{
  "d_model": 640,
  "experts_per_token": 1,
  "normalize_top_k": false,
  "norm": "rmsnorm",
  "norm_place": "pre",
  "norm_eps": 1e-05,
  "rope_base": 10000.0,
  "qk_norm": false,
  "attn_scale": 0.125,
  "init_std_down": 0.0278,
  "optimizer": "soap_variant",
  "decay_fraction": 1.0,
  "seq_len": 1024,
  "doc_mask": true,
  "steps": 3801
}
Below are experts of layer 4 (counted from 0) of a mixture-of-experts language model. Rows are named router (the router's row for the expert), gate (a neuron's input weights, with its number), up (a neuron's input weights, with its number), down (a neuron's output weights, with its number) and show model dimensions 360-399. Each number is 50 + 10 x the weight over its row's rms, rounded and kept within 0 to 99.
Before each expert's rows: a language model's description of what the expert responds to; "raises" lists some tokens whose logits its average output raises strongly, later layers aside. This comes from a sample of Wikipedia text that the model never trained on.

# expert 5
It responds to: Parts of place and institution names, often in infobox locations and coordinates, such as United States, County, North Carolina, University, Atlantic.
raises: " to", " and", " with", "."
router:38 52 46 53 43 49 57 49 57 42 36 51 59 35 53 45 46 54 59 66 43 47 70 58 37 59 49 45 42 52 63 52 57 41 54 54 58 45 66 62
gate0:47 60 38 58 53 34 40 47 43 49 45 48 54 51 63 44 41 41 30 49 30 35 48 51 54 35 44 61 42 24 65 42 37 50 51 55 57 44 51 62
up0:51 64 44 57 70 45 47 48 51 60 65 47 45 46 37 56 70 63 29 57 44 57 59 34 52 54 44 61 42 43 42 33 54 60 49 30 65 50 41 64
down0:52 63 53 48 49 61 47 56 61 36 53 39 56 30 38 46 40 67 48 50 31 47 56 39 55 47 45 67 58 58 55 51 60 46 58 46 61 48 43 46
gate1:48 48 53 54 34 57 54 56 68 43 55 41 52 25 42 32 50 55 57 32 42 43 65 40 48 35 47 37 48 63 61 36 38 39 50 54 56 58 53 62
up1:51 59 24 33 60 51 31 37 50 40 46 36 56 54 64 56 54 39 33 55 48 62 34 46 55 73 37 61 57 49 60 46 50 51 49 56 44 55 62 48
down1:60 51 34 52 51 50 57 40 74 71 39 33 50 48 40 46 39 69 47 50 36 69 49 57 54 30 51 57 54 36 48 31 52 53 66 48 56 54 58 52
gate2:42 33 46 32 50 64 45 47 54 53 53 40 58 59 44 45 30 48 50 33 64 33 42 68 37 52 62 44 52 65 61 48 63 61 69 57 46 43 39 48
up2:53 36 45 34 48 42 69 46 52 32 53 52 50 55 50 56 60 46 59 64 65 54 61 53 50 49 37 61 54 50 42 49 43 57 37 59 39 52 33 51
down2:52 65 49 42 46 49 57 49 48 47 54 54 37 43 45 51 56 78 63 50 36 63 46 48 41 38 38 49 57 53 51 53 51 38 45 53 47 55 51 50
gate3:50 57 65 56 51 67 54 40 53 57 48 43 65 46 46 59 56 55 50 58 33 64 62 48 36 72 57 51 46 53 52 59 51 50 43 70 63 66 43 35
up3:50 47 48 40 60 46 49 39 57 56 52 37 41 52 56 48 47 39 43 63 46 49 40 56 68 53 39 32 49 48 44 51 47 61 47 67 62 60 60 42
down3:43 63 43 53 70 54 59 49 50 49 61 49 48 50 48 55 52 32 33 48 57 46 49 46 37 41 50 51 45 44 44 47 49 52 33 52 32 47 34 60
gate4:63 59 49 60 43 47 52 57 51 36 39 46 45 57 30 56 52 38 49 53 33 43 45 43 52 51 40 30 56 53 47 63 35 42 36 55 56 31 33 42
up4:59 65 64 51 54 53 56 42 46 56 37 40 30 56 44 42 66 38 63 39 58 49 46 44 43 41 41 46 49 28 53 35 38 59 44 42 52 59 44 44
down4:57 39 37 49 49 32 55 35 50 41 44 37 56 52 61 55 57 44 39 27 67 36 44 45 54 52 43 59 54 37 64 39 49 69 50 54 45 50 51 53
gate5:38 35 60 51 60 47 54 71 50 42 57 65 43 45 56 37 60 47 63 58 54 46 39 45 59 37 45 41 51 51 48 48 46 62 39 55 35 43 56 65
up5:47 81 53 40 49 50 47 54 59 63 53 57 50 53 69 67 55 51 60 47 61 56 58 44 65 69 52 24 38 43 44 47 49 64 58 57 42 49 49 45
down5:45 57 45 60 42 54 50 44 52 56 51 51 50 45 45 57 32 57 56 52 35 52 55 42 45 39 31 43 50 54 35 53 40 39 52 62 49 55 63 54
gate6:32 45 54 46 54 36 53 42 42 39 38 49 59 38 52 41 61 52 64 48 34 54 68 46 46 53 37 59 44 54 63 44 47 59 44 56 44 45 31 61
up6:47 55 43 57 59 60 50 42 29 49 44 53 65 28 54 56 45 55 56 51 58 70 45 55 59 58 53 62 46 44 46 33 59 59 54 53 48 62 65 58
down6:52 51 55 54 39 48 60 31 56 48 31 62 55 42 44 60 61 52 38 57 53 52 53 56 54 55 51 52 50 31 43 42 26 53 51 51 42 52 47 46
gate7:52 46 57 40 50 41 40 43 37 56 54 67 55 44 41 54 53 43 36 59 42 50 64 52 58 58 40 66 66 49 58 54 56 39 42 37 26 49 42 56
up7:53 46 43 59 51 53 46 50 36 53 52 48 42 49 35 49 56 63 50 61 34 49 47 45 76 62 22 67 54 67 66 54 62 43 66 50 44 48 46 54
down7:30 59 42 51 28 57 69 67 50 51 56 47 46 49 49 30 46 38 49 70 53 50 55 56 37 43 59 31 30 63 56 58 54 46 49 63 46 64 47 32

# expert 9
It responds to: Single letters, especially y, inside names and transliterations, plus table pipes and broken non-Latin byte pieces, e.g. Blyton, Syria, min'yō.
raises: "ans", "–", "ie", "/", "f", "og"
router:54 45 48 36 55 51 54 32 50 58 41 49 36 39 43 48 51 72 54 74 43 70 56 53 55 46 38 50 52 39 53 45 48 60 79 48 64 51 53 45
gate0:67 44 42 51 49 42 64 41 40 57 54 61 53 50 53 53 61 36 40 45 28 47 47 51 53 72 40 54 41 58 56 44 49 31 46 45 48 58 46 71
up0:39 79 51 64 49 44 62 30 42 40 47 44 38 54 54 37 35 46 40 50 35 44 61 41 37 70 48 50 67 58 45 42 38 47 57 51 54 47 36 52
down0:56 52 55 62 67 58 66 49 47 53 56 49 51 43 39 46 65 46 37 71 43 45 34 33 46 54 64 49 58 63 48 64 47 45 47 54 67 61 46 47
gate1:46 46 45 38 33 55 57 40 51 52 59 40 53 36 47 39 43 39 62 50 51 63 51 64 77 50 41 64 57 65 60 54 56 43 66 48 61 47 58 54
up1:57 46 48 39 46 37 52 71 46 42 50 39 68 46 32 67 67 58 58 31 49 55 25 52 57 45 36 50 53 58 49 65 65 37 53 53 50 31 60 60
down1:55 54 61 42 63 52 61 31 30 59 55 52 50 53 61 66 55 54 53 49 46 66 64 55 43 39 39 38 66 54 38 46 50 61 40 50 55 34 65 62
gate2:50 33 60 31 35 43 47 36 53 45 48 42 64 55 53 49 49 54 62 45 61 49 37 67 39 43 49 50 38 55 41 61 45 64 75 39 63 57 57 36
up2:34 54 54 30 47 41 51 36 46 52 66 33 40 80 55 52 43 53 52 60 56 72 57 51 45 44 52 68 61 62 52 59 32 55 47 51 47 68 46 40
down2:56 46 45 56 40 64 58 44 58 47 50 48 37 38 39 54 49 39 67 43 53 64 62 60 59 62 44 34 51 43 36 40 63 53 52 48 70 39 48 52
gate3:59 41 62 44 55 48 54 42 59 65 36 41 41 42 45 44 34 45 60 54 51 50 54 52 45 55 53 49 51 47 54 57 47 56 62 77 47 52 44 53
up3:62 54 50 52 43 60 45 55 49 35 67 30 51 49 54 61 52 70 42 57 48 58 34 51 54 59 49 46 57 42 51 56 32 56 44 52 72 49 55 60
down3:58 50 58 36 51 69 37 36 62 46 58 45 45 60 50 50 43 46 68 33 67 63 45 65 54 60 33 28 45 56 63 59 59 34 50 54 36 44 38 50
gate4:50 49 59 54 46 50 54 54 54 40 58 39 40 48 45 44 63 64 30 49 35 51 51 44 60 39 37 41 61 61 53 29 49 57 45 49 55 45 61 54
up4:48 48 55 44 56 45 36 46 59 45 42 48 44 66 60 42 44 61 46 53 57 60 36 33 49 37 50 33 44 63 51 65 44 44 46 45 58 38 55 47
down4:44 54 55 50 58 45 66 58 56 47 48 49 52 51 50 51 51 54 70 57 26 58 41 49 53 47 49 39 51 62 62 52 54 45 52 46 33 42 42 61
gate5:61 51 55 50 38 43 43 48 44 58 37 57 55 55 61 50 50 45 52 55 49 66 54 41 62 57 27 58 41 66 57 67 64 72 52 33 43 57 60 63
up5:69 60 40 49 40 60 38 44 65 42 43 53 60 46 58 45 49 56 51 54 65 53 45 56 66 49 45 82 43 43 64 44 52 61 60 42 35 46 47 53
down5:44 51 51 60 56 48 65 58 44 45 50 43 67 60 47 62 40 68 55 56 44 44 39 40 42 40 47 41 52 56 56 44 47 56 44 47 44 53 51 38
gate6:54 32 53 71 66 49 55 49 51 47 54 53 68 57 49 28 52 34 33 46 67 61 33 36 49 47 48 48 33 33 53 65 39 59 59 39 55 49 64 41
up6:47 60 61 58 38 43 54 44 40 45 43 47 39 49 57 52 58 52 53 60 52 35 49 46 42 63 55 45 52 39 48 45 38 47 60 51 47 42 34 43
down6:57 51 50 53 60 58 40 44 59 53 48 38 63 60 59 59 52 59 46 70 45 69 49 50 49 53 46 26 37 33 44 42 31 41 58 58 56 40 62 47
gate7:46 58 43 60 66 37 47 57 52 54 54 48 59 47 59 58 68 56 42 67 44 49 41 52 64 40 60 48 47 47 41 41 66 38 46 43 54 43 64 42
up7:51 30 46 51 48 62 36 49 53 51 47 69 62 29 52 58 59 45 55 54 56 50 53 45 66 65 44 51 69 75 51 41 52 46 73 43 62 53 45 45
down7:40 43 45 56 56 57 59 51 59 64 67 49 62 50 59 50 61 52 53 60 42 37 49 55 51 61 54 58 57 43 35 54 49 45 61 68 33 35 50 51

# expert 15
It responds to: Pieces inside proper names, especially Spanish names and words after Pan or San, plus year-range endings in tables, e.g. Francisco, Panamanian, –2019.
raises: " and", "-", "'s", "/", "-f", "\n"
router:50 60 54 26 49 53 39 53 53 37 41 48 49 35 50 44 51 52 43 52 54 57 49 77 45 59 43 56 49 52 57 40 60 67 58 65 60 58 66 48
gate0:55 43 58 44 41 48 40 17 55 47 37 68 44 53 59 49 43 51 55 48 50 57 43 57 46 45 32 63 45 45 60 33 55 27 65 63 47 36 48 55
up0:67 50 39 64 35 56 52 38 42 28 27 37 35 38 53 37 68 29 35 50 62 49 25 48 45 40 44 32 48 52 46 49 35 34 68 45 31 63 61 61
down0:56 46 44 50 45 45 50 49 65 47 44 43 55 39 36 43 48 72 52 44 40 53 41 45 46 43 49 54 38 46 41 61 64 58 62 47 39 55 36 41
gate1:48 40 58 65 52 31 48 37 40 48 49 29 55 55 51 50 43 55 55 56 38 63 39 60 69 56 47 43 65 47 42 36 32 45 59 61 34 53 51 57
up1:57 49 39 35 41 69 57 60 59 36 55 44 46 55 42 62 55 49 53 47 54 61 47 41 55 66 47 49 58 33 44 55 34 47 45 69 35 52 56 62
down1:60 52 63 41 60 53 66 64 60 38 45 74 52 52 33 46 41 63 47 49 41 55 52 53 42 55 54 53 57 39 37 38 39 52 50 50 65 42 58 74
gate2:56 51 56 49 32 45 58 55 49 47 58 40 43 40 48 58 50 72 32 51 51 63 60 53 75 48 56 51 49 57 33 62 45 52 57 43 55 53 47 49
up2:42 54 56 52 64 38 50 40 63 58 56 49 62 42 52 45 57 65 44 47 45 46 38 36 47 51 48 43 47 48 59 41 48 29 50 51 74 39 61 54
down2:49 53 34 51 53 49 40 50 53 42 39 57 52 34 49 43 51 52 68 58 48 73 53 59 62 62 55 56 33 41 45 53 41 52 31 55 50 51 52 35
gate3:41 65 75 45 49 48 52 59 57 46 58 44 51 46 58 38 33 67 57 24 58 78 49 60 43 57 50 37 54 49 53 49 45 56 41 60 28 37 60 26
up3:54 48 46 60 58 62 38 38 54 47 42 30 57 44 55 44 55 38 60 43 55 60 29 59 63 43 46 39 58 45 42 65 44 65 45 69 34 54 41 61
down3:66 59 53 35 58 51 50 48 67 47 69 39 65 59 43 54 62 54 60 58 52 31 55 52 67 36 32 35 43 53 35 47 58 62 57 52 49 57 36 57
gate4:60 40 43 46 55 67 52 63 40 57 53 44 54 48 55 50 65 45 40 52 49 48 43 45 41 65 38 54 61 56 48 52 36 52 47 38 44 54 56 43
up4:44 43 60 43 43 72 46 47 39 54 64 40 27 52 56 38 65 49 52 50 71 49 33 39 30 51 46 55 40 58 49 61 61 51 51 59 56 39 62 60
down4:60 48 38 67 33 37 65 49 51 78 38 35 50 52 51 63 59 49 51 54 33 57 61 44 58 51 36 43 82 50 30 34 65 56 42 58 56 54 53 54
gate5:58 51 60 60 39 30 48 58 72 63 42 53 45 57 65 50 61 39 58 57 45 58 46 65 60 41 30 59 38 63 52 47 46 48 58 46 55 58 42 46
up5:34 34 45 33 41 56 51 58 51 65 64 56 49 59 54 48 47 59 46 68 40 55 40 64 66 46 48 59 51 36 60 65 71 50 66 43 37 58 60 46
down5:36 77 38 51 53 49 50 52 63 56 38 51 56 46 53 47 68 62 52 60 52 52 73 42 58 53 34 29 65 45 32 56 62 58 48 48 46 68 38 41
gate6:56 57 50 59 57 42 58 54 41 44 60 46 66 53 55 25 55 36 33 41 33 61 43 62 45 55 43 30 52 49 56 47 58 53 58 45 53 47 69 38
up6:61 56 60 53 56 50 55 61 63 48 35 55 42 46 48 48 44 44 57 56 59 53 50 35 39 57 46 45 54 50 46 51 50 41 58 55 36 53 54 51
down6:63 34 53 50 38 36 45 36 55 52 41 57 48 47 66 37 55 56 46 43 46 46 59 46 45 38 51 68 68 38 43 46 40 49 48 41 59 52 59 53
gate7:67 35 53 43 44 35 34 67 64 45 48 48 71 53 62 50 44 45 61 35 51 50 56 69 57 49 55 53 43 50 43 40 56 39 44 61 49 54 38 44
up7:38 49 43 45 48 54 42 58 58 66 35 53 41 65 46 50 43 37 65 46 53 45 48 58 64 53 65 38 60 69 55 62 42 29 40 57 58 45 36 45
down7:40 44 47 59 64 62 41 44 54 48 57 51 62 57 69 49 57 59 56 56 49 54 54 64 38 47 56 65 69 53 53 31 62 73 71 47 51 40 54 53